Weights of a small mixture-of-experts language model, trained from scratch on English Wikipedia: 80 experts in each of 7 layers, a shared expert of 128 neurons.
Below are experts of layer 4 (counted from 0) of a mixture-of-experts language model. Rows are named down (a neuron's output weights, with its number) and show model dimensions 288-319. Each number is 128 + 24 x the weight over its row's rms, rounded and kept within 0 to 255. Numbers have three digits each.
Before each expert's rows: "comes before" lists some tokens at least twice as common just after its tokens as in all text. This comes from a sample of Wikipedia text that the model never trained on. Tokens count by the router's weight.

# expert 44
comes before: " |", ",", ";", "–", "%", " ("
down0:159095175139106155110114153132154165114115123103115153087127150168167193111157102120081149139124
down1:128182119105141126101084107141131097119146067096116098122159129081148130125144134176120106128117
down2:112138168127094096108155135114104118131098124141137086096136152115151090140138173169167143139073
down3:132157142142136149117153125133125086121139135110134168099128144132100134092109125138142118116114
down4:139110139116138120100123126119132092167137125099130149117108136101128145130091139150154125092112
down5:144091099185124117090135141156134100087114101122095096142132096141152128159145112121118154124145
down6:110098138112147125175132161111106108090125167123110114170102142096099111095131105158153126124156
down7:142130101152123100065108122092131158123088109106156130139109130162115135114121145150088106070142
down8:126118120129126149083086115117118140121137104152097147140151116118131145124176125116109121138143
down9:120151126141143143146142164135156168133096140112127117119117123180141152119154140122151155117125
down10:154160104147120104089096169154115144143199101122124171127100115156131166120169087087101116128116
down11:119079098076119139140140101134131121107112160120138142148161130095164117132105130143108128115128
down12:112098115119143108174144123200108125129076150089113107135210138143140111165154115111133132067121
down13:112162189166125138100138143128125149113136123146114152115161166157117135132130153156140124083170
down14:136149114179142099117125132146137085144145156155139144138103100124154122098075127105131085134107
down15:110079114127135173120122109133146147160149097128143139177100100114121118134118126102151127155132
down16:111127113153100097145122155141112085095137170128133129133114164109146115165132114102159118112169
down17:128134087160110142128119083166081149091138172128177101140120093092120128115140135116130097155108
down18:122142144122110066139135095125101147129128085072124089147164109088125105113146118158127108139114
down19:165189137102140097126109161153116147136121141131133114120128128105161105133114196086146140149128

# expert 22
comes before: " to", "ed", " of", "ing", " with", " and"
down0:124169143121112140128090111172093163130123170133084099124107146137135116054124117079134145114181
down1:143074101107121140127124113093126104111131084108108149105129130119106139139102144111114174134156
down2:114154131109104118126133127146129169175082164121159088144152132158118100127135139122147123171142
down3:125095134104131108118102192125140109127123159171133111155074127087162144131164180086060129131137
down4:133154129075111129090052135119142120100173134147131101135119112096122173145155163061120123090137
down5:140161118151180147137131138129158134131092180127164150117174145087135085122175143120096130096145
down6:154125138173128148135118107167152094090128184133120179112168096133150074126120128129123119135188
down7:188082111106100116145129125126103145180070147090113099070134167096149159092104155146103146167139
down8:166088144115120122098132106102122147157117140151114111132145109173136150127117144122119113112133
down9:133149118145129108139114118145116104098121152144133099124154133082117128101112174145106169134141
down10:142116123169097152146119119142124113108140141095126094142132110174143111165137126158125113085108
down11:149133124113144121131166110106131119106148155132113138102143159109080151119133162114138171133166
down12:136110127156140145107145136164118105115127200161136145115150116116124139147147136155099115125126
down13:159142103163134167106127128096128144149140082082125102110113120150139137138131100125088107094092
down14:193111112126141113153149158090115127117177150088119100090104091118124104170152077147132132153118
down15:114124165095116131079102116135130125176090120118121168112171141114136163096126076117135145148142
down16:075135101083110095182119140171118149106159153115111096145154112135124111175079124141147123168096
down17:147121150123125076112128110114117122076161179099167142151164106131151107102129175108156134135121
down18:129075151173128160158161146146142110129186144148143156137136137094129122150121125071112127140189
down19:106148125132120142141124120162132172108183147133111123160137192080126137118120150097131148128125

# expert 25
comes before: " of", ",", "ed", "s", " in", "ing"
down0:093122143129165152115118137131117135159146142116111152126136142135157159109115142156091158118132
down1:126117084138117182164143126121115141148103149130143122157154099194137157107134129113150081108072
down2:109170132129110149118137112120147168114157132159087129121160143121180131152145125137114105147126
down3:136133099142114138152116121144110140172124131117103157155134129118107115132162120119102154080121
down4:107122153159121108106119161141155126119132101116097098131106133076124159146118165071138135130111
down5:108101102135107074154135097124133133093100109135114139128138191139131105158161120137130129105130
down6:167150102146117108097172132139130114198163105119112173141127117162131105153116167098091117098124
down7:132125140149141087126195109108151150136164122123118165142144132144115128098116110148135142124100
down8:149103132136154152145139102140079109150102123120132122121155148161130135127138121114113117131071
down9:123102119153114182148120114132104145067126130112084113116119140112187142180172147149139089148114
down10:147133153111161067146116156088111114111135145126125099144163146144165147134119125125121107114132
down11:085152115118159128129126132124138111095160115132096127115091146159129105124144100172126163106131
down12:147092109127146119132135122113145138127106088135122152120103135081107105127111115145145086132110
down13:139143150155135126096133106164112145101142111132127145113147115104129138121075144117130114129129
down14:177082176153129100122129120151112147118130163121128145128125128111122139128105156164103104132127
down15:132132147177100119111153133143102117109150085077114123123120145138170126136106113081150121160157
down16:146086128143152148126124156139094138117117126096124135161108137119123117152144145086119102117140
down17:082127125122113161152137141128116150103159136133133100145156139124095173158152165138141118136168
down18:183104143128119109104093079130139131105154144127147136144100177132143075116155123136121133140106
down19:109146110115111060127148156177122130120126130121128126108166094175114093085146090148131134122077

# expert 57
comes before: "\n", " ", " Team", " 1", " 0", " %"
down0:120180120118113128129061120118143115170129107156150148147116135117116102092092113151115136112126
down1:113136121143136088110095094124147133139139131165128146107137104162087146125141141124123069132155
down2:158126136159139113157125160187114133114131125118138176124139170180087131117133072136119134123141
down3:123135121101113095151115121146121136118148157154116120144124144129100154143094173130109108155136
down4:160087098122125107115115099136156124110119080136144117085174101117130166133153094148137184144079
down5:151094140119082151130105101111131163144166082144172125174126136068109141181102099112157135115102
down6:124143135177191098104116158142151120145124117124151135092119141120136136135129119174096131123126
down7:125101146113055187149171151162138120156141145135138142143113102134133129144124134118124118118145
down8:137149140140113149134140137148156094129147107125086140121140091133091144112184114149086135120142
down9:139122111088096169073114139172102144135110135140167105123137145105138139116133154098156136121118
down10:114144130183125101117114109124165108100092123145135121120120121095078136111057128153128117156147
down11:166133131141169110145108161141108148130141162139161141095139126151115178104171151106148116109127
down12:111151142112120124142150145123152120118148134113134124164123128175143140118096159143090153139121
down13:124151090183121091127114142121134160121107117119125168151113154121140135100123108119126103160093
down14:119132132144156124104120151126169156159135159100126165115144093106160141163143150101159100083094
down15:164145132137101132088139106100096110110139152139137097149125124132182151113103118112135155115039
down16:126119159128134133156156130130181108168120109129165157144151105129107102145096103115125164153130
down17:111133161140100155107138094150104121111128142141098139124159095113116152090103109134167140114107
down18:136095134109101124148124127132164144126067127154132122135123153175180147163116120113114097106129
down19:114144121152133099062135127094166132119134118112139139097131132180127113134097123139133116104104

# expert 27
comes before: ")", ",", ".", "–", "°", " ("
down0:153148125151114133160121125141116152079091122138169127115173123066137117146146181141165140134091
down1:152148139107136129075148117159118110108145136102112136133177152109151143129057155134102178116147
down2:172108102129158159138128095089119139141131147127121099122150170114165123122155095157145135091142
down3:169127135128123112117155135136134115078124102091117126118135109110157146175117098079133149123130
down4:094127131136086093101115118164120144149144087142145125142123113109127120131075114131119123142146
down5:098116151176164111117206087158120116140117089145132111121165081122116177121154126116133129133166
down6:140148153147112124148080108112141074135142126091102151098133118137163136128118140157169115126115
down7:114146132128130185154142140072152142091098115095136113050130126131091113093126122107124166104121
down8:122134101132136124097139065152109088150088138132143100150122135134136130127132098143124121102166
down9:118137137143139150136109096174141126169146165167151156153122151128149110108166120196138172091137
down10:125137118119138115148146166120138124143135150131111093158140173134094144183105137145160153123164
down11:139079118155153149132126116111133098122143160124175124106131087093133139133134155153111107177132
down12:128121186123123098138121156162147127093163136145115128096138105153140126166132134148124104166101
down13:172111101154120121149114095128095107111120125126159104153127103180139124118107145122077131152159
down14:138126115129152159096114124153099158116111144102127123150117138094125129092119125136128159148151
down15:094139151135143119078175160122133145123140147104146167145134123127168127105126139097114115140162
down16:089106112112128098170120128121145140130183162139115082140122151108107107083117176118147148140124
down17:172138111128143143133084128137110110136157161110110120130123120156126166139142125155105139168103
down18:077127161130168149097121065143139138105115119153126134138144101111117093161128108134121092146143
down19:115151145078105116076116118169126074113095110106135158155132115098113153156100109168149150125128

# expert 20
comes before: ",", " in", " and", " of", "ed", " ("
down0:099155124142136152144105130137149100110146109119150099168092112149155150121117194121139108139144
down1:101109125130179118154104127178156109138135138110135109105156140094120163107115147128099160119144
down2:117141090112164118094120117192139089136118121104114098125150128157088110161146078115154155132092
down3:160075104138116145147146146095123142127159137109174154141115129098131105141109154150156135105124
down4:148132154139151141126158106113129108124139081145122162098156098105173119085129163124139123107119
down5:123149123120165136106142110143117138139185104138150106103144140133103170106124071147138149128107
down6:140142135096132140126143140118079123145148128165132105128112175136134126141116159126125144113124
down7:129099137150142150134137054159152089162122154151127113141143146144136087156110121110146123132146
down8:143123116163148165120106130131153147126141125147134124157099078148104097148110146115154091108140
down9:130126145117142128116141135068145108131101109102145108115135139160066142131153108086158108103119
down10:127136141118112125133138140118116161129126137087148162129156124135119065103124094169132132109159
down11:106125140149120141132109125110149129129159111130133114126110104097144123148128121174116090130138
down12:140140110103111111086120136125145150134129164100123157164134189136167142135164135121145104134111
down13:117080110117145136084172155133105145140124118154139152100108069103095148152091138133148136117151
down14:149092143121124141120129142126139143119154160114098146121094128151118149133120129170113136121166
down15:144133114100095087108141100097137115126133120163154126133094114133108130125136145097111175124143
down16:083168129134129142162117140087120135128139085157095155137109122136171145126129144118131142130134
down17:123137087126123141175124166101184127121118125112124136091121177156123134148113106100114115145141
down18:160118148140176125114144125119141144140088176147126128120108108141126149160137108179166114107109
down19:144098097117120114113155133129146125143147149155129155139132137100075106141155143102123066107146

# expert 9
comes before: " ", "\n", " 0", " 1", " 2", " 3"
down0:147143145142107127173146141131118099163095135115116132119143103145129105122133107086121108099121
down1:121105146106121140122152123128100111117129130135134088100135151092150111136092146092150130156122
down2:170134114157161165129119081124152134129134122111075176140083090101084116143143135129074154142137
down3:188094156155091100128097102138094116094169155133135116100148152110196101164221132123118126120123
down4:132124117129091108148140109120176120126103105130140095138158112091162089130154105154148148156110
down5:120122151122122124125149108108116091126126096067122126114104119111111126122124177122155138149104
down6:112154140122134137097135081103147084100109129150109112125158115141102156144147139161111160131115
down7:142141133126111111127089141095136141112102104110145121154128113098102094125155126132123092113147
down8:162130185116119078087109148111128134148114117139153101119164164080108124160136156119119111119127
down9:087132111146145129129130144110133112095129139122108157151166184131094075153123115179164167097143
down10:156124122103167160151074110097123149156162135099109135125114108151128153099109133066129150108165
down11:126077139113167110116127138140123165170101126141123143132090093116142129112134066117138150086121
down12:123174125097165109079159104155111098132125137139147147083150153131156125121108162169174121091182
down13:055098105132128108116143144147130088100096113152105144110109142116124147147174139089131132086124
down14:137116133130157120164131135123134116125140147095159141178129128155161146150118147162157096138158
down15:121108109143109133095140155131097129129060127147147117127135146117129146138134148143160120109109
down16:099149075118155106125145108135128115122119100141129076141110130137130090131145182126120103162129
down17:122139108096150121120166120112130124113118113128145139115165129156146135128082108147119133093091
down18:119135117115084111146160110127107132105140132138158114099150077123174135096101099130123135146122
down19:113104107111132085079123158087181126127098118158082179113102175102115098170111138075139105128119

# expert 32
comes before: " and", " the", " he", " which", " but", " a"
down0:109127102141133156137150159123120142133121132129142088117092110112157125122160162128090143100113
down1:083144086125109127114141148129129122131117148138139132164119131123139149110113120147117141125129
down2:139144141138088147129157160167096150141132166102120111123144133149121154110163149143145119123089
down3:118153114112131145123172123188126131102119143151134112147137137123110134089183134134079151143081
down4:149127157102133117152085111118126154143107120155086153107132149166168173106077081142149143171145
down5:121082192123190142122125118144113116112148140144093078151105083123133108099119136097128130146127
down6:138126169049114119148141125127129159109111142137106139122135146136154172144143119102112173159122
down7:139079131147150076149114133166120152114143136131145131119133151152114172156116101144154152181125
down8:150143121160142115118109078135112095128101126126169111166117112092125144115155136133129113094118
down9:127113117109116132152139130141069106146090076104120173147100153112125129146159111125128094142157
down10:100113128142159124138105119138122094112109092115132119125122130086166123144123122139111095140066
down11:086090145144150107148105149155135149115132124185124114112140085121161101111096113112125166115145
down12:136126161146131094104139085130119108164163107109118112142111109161160136122108141107114136137152
down13:152142119124093120088122113141176143151113134120123138125173104121088143133143096130128124121108
down14:149119120118131106143128143135116176145175161139114186112110117131088148152123138190093102130136
down15:138164148089147110148143153169144148139164129112148116123124147114158084100162141144122146172104
down16:140115153122098111130084152139119134141113101108112107134116169109131119143122137111122133171138
down17:112186156126131100120128147156098086133123125126143147127142153149193160170139098155133116134141
down18:106138139162143140088120135145150118141162123172141158198105132107128128112094092174103045122127
down19:135105153098109129143151123141139115143119135124120134150119125137117108044099148142152113158156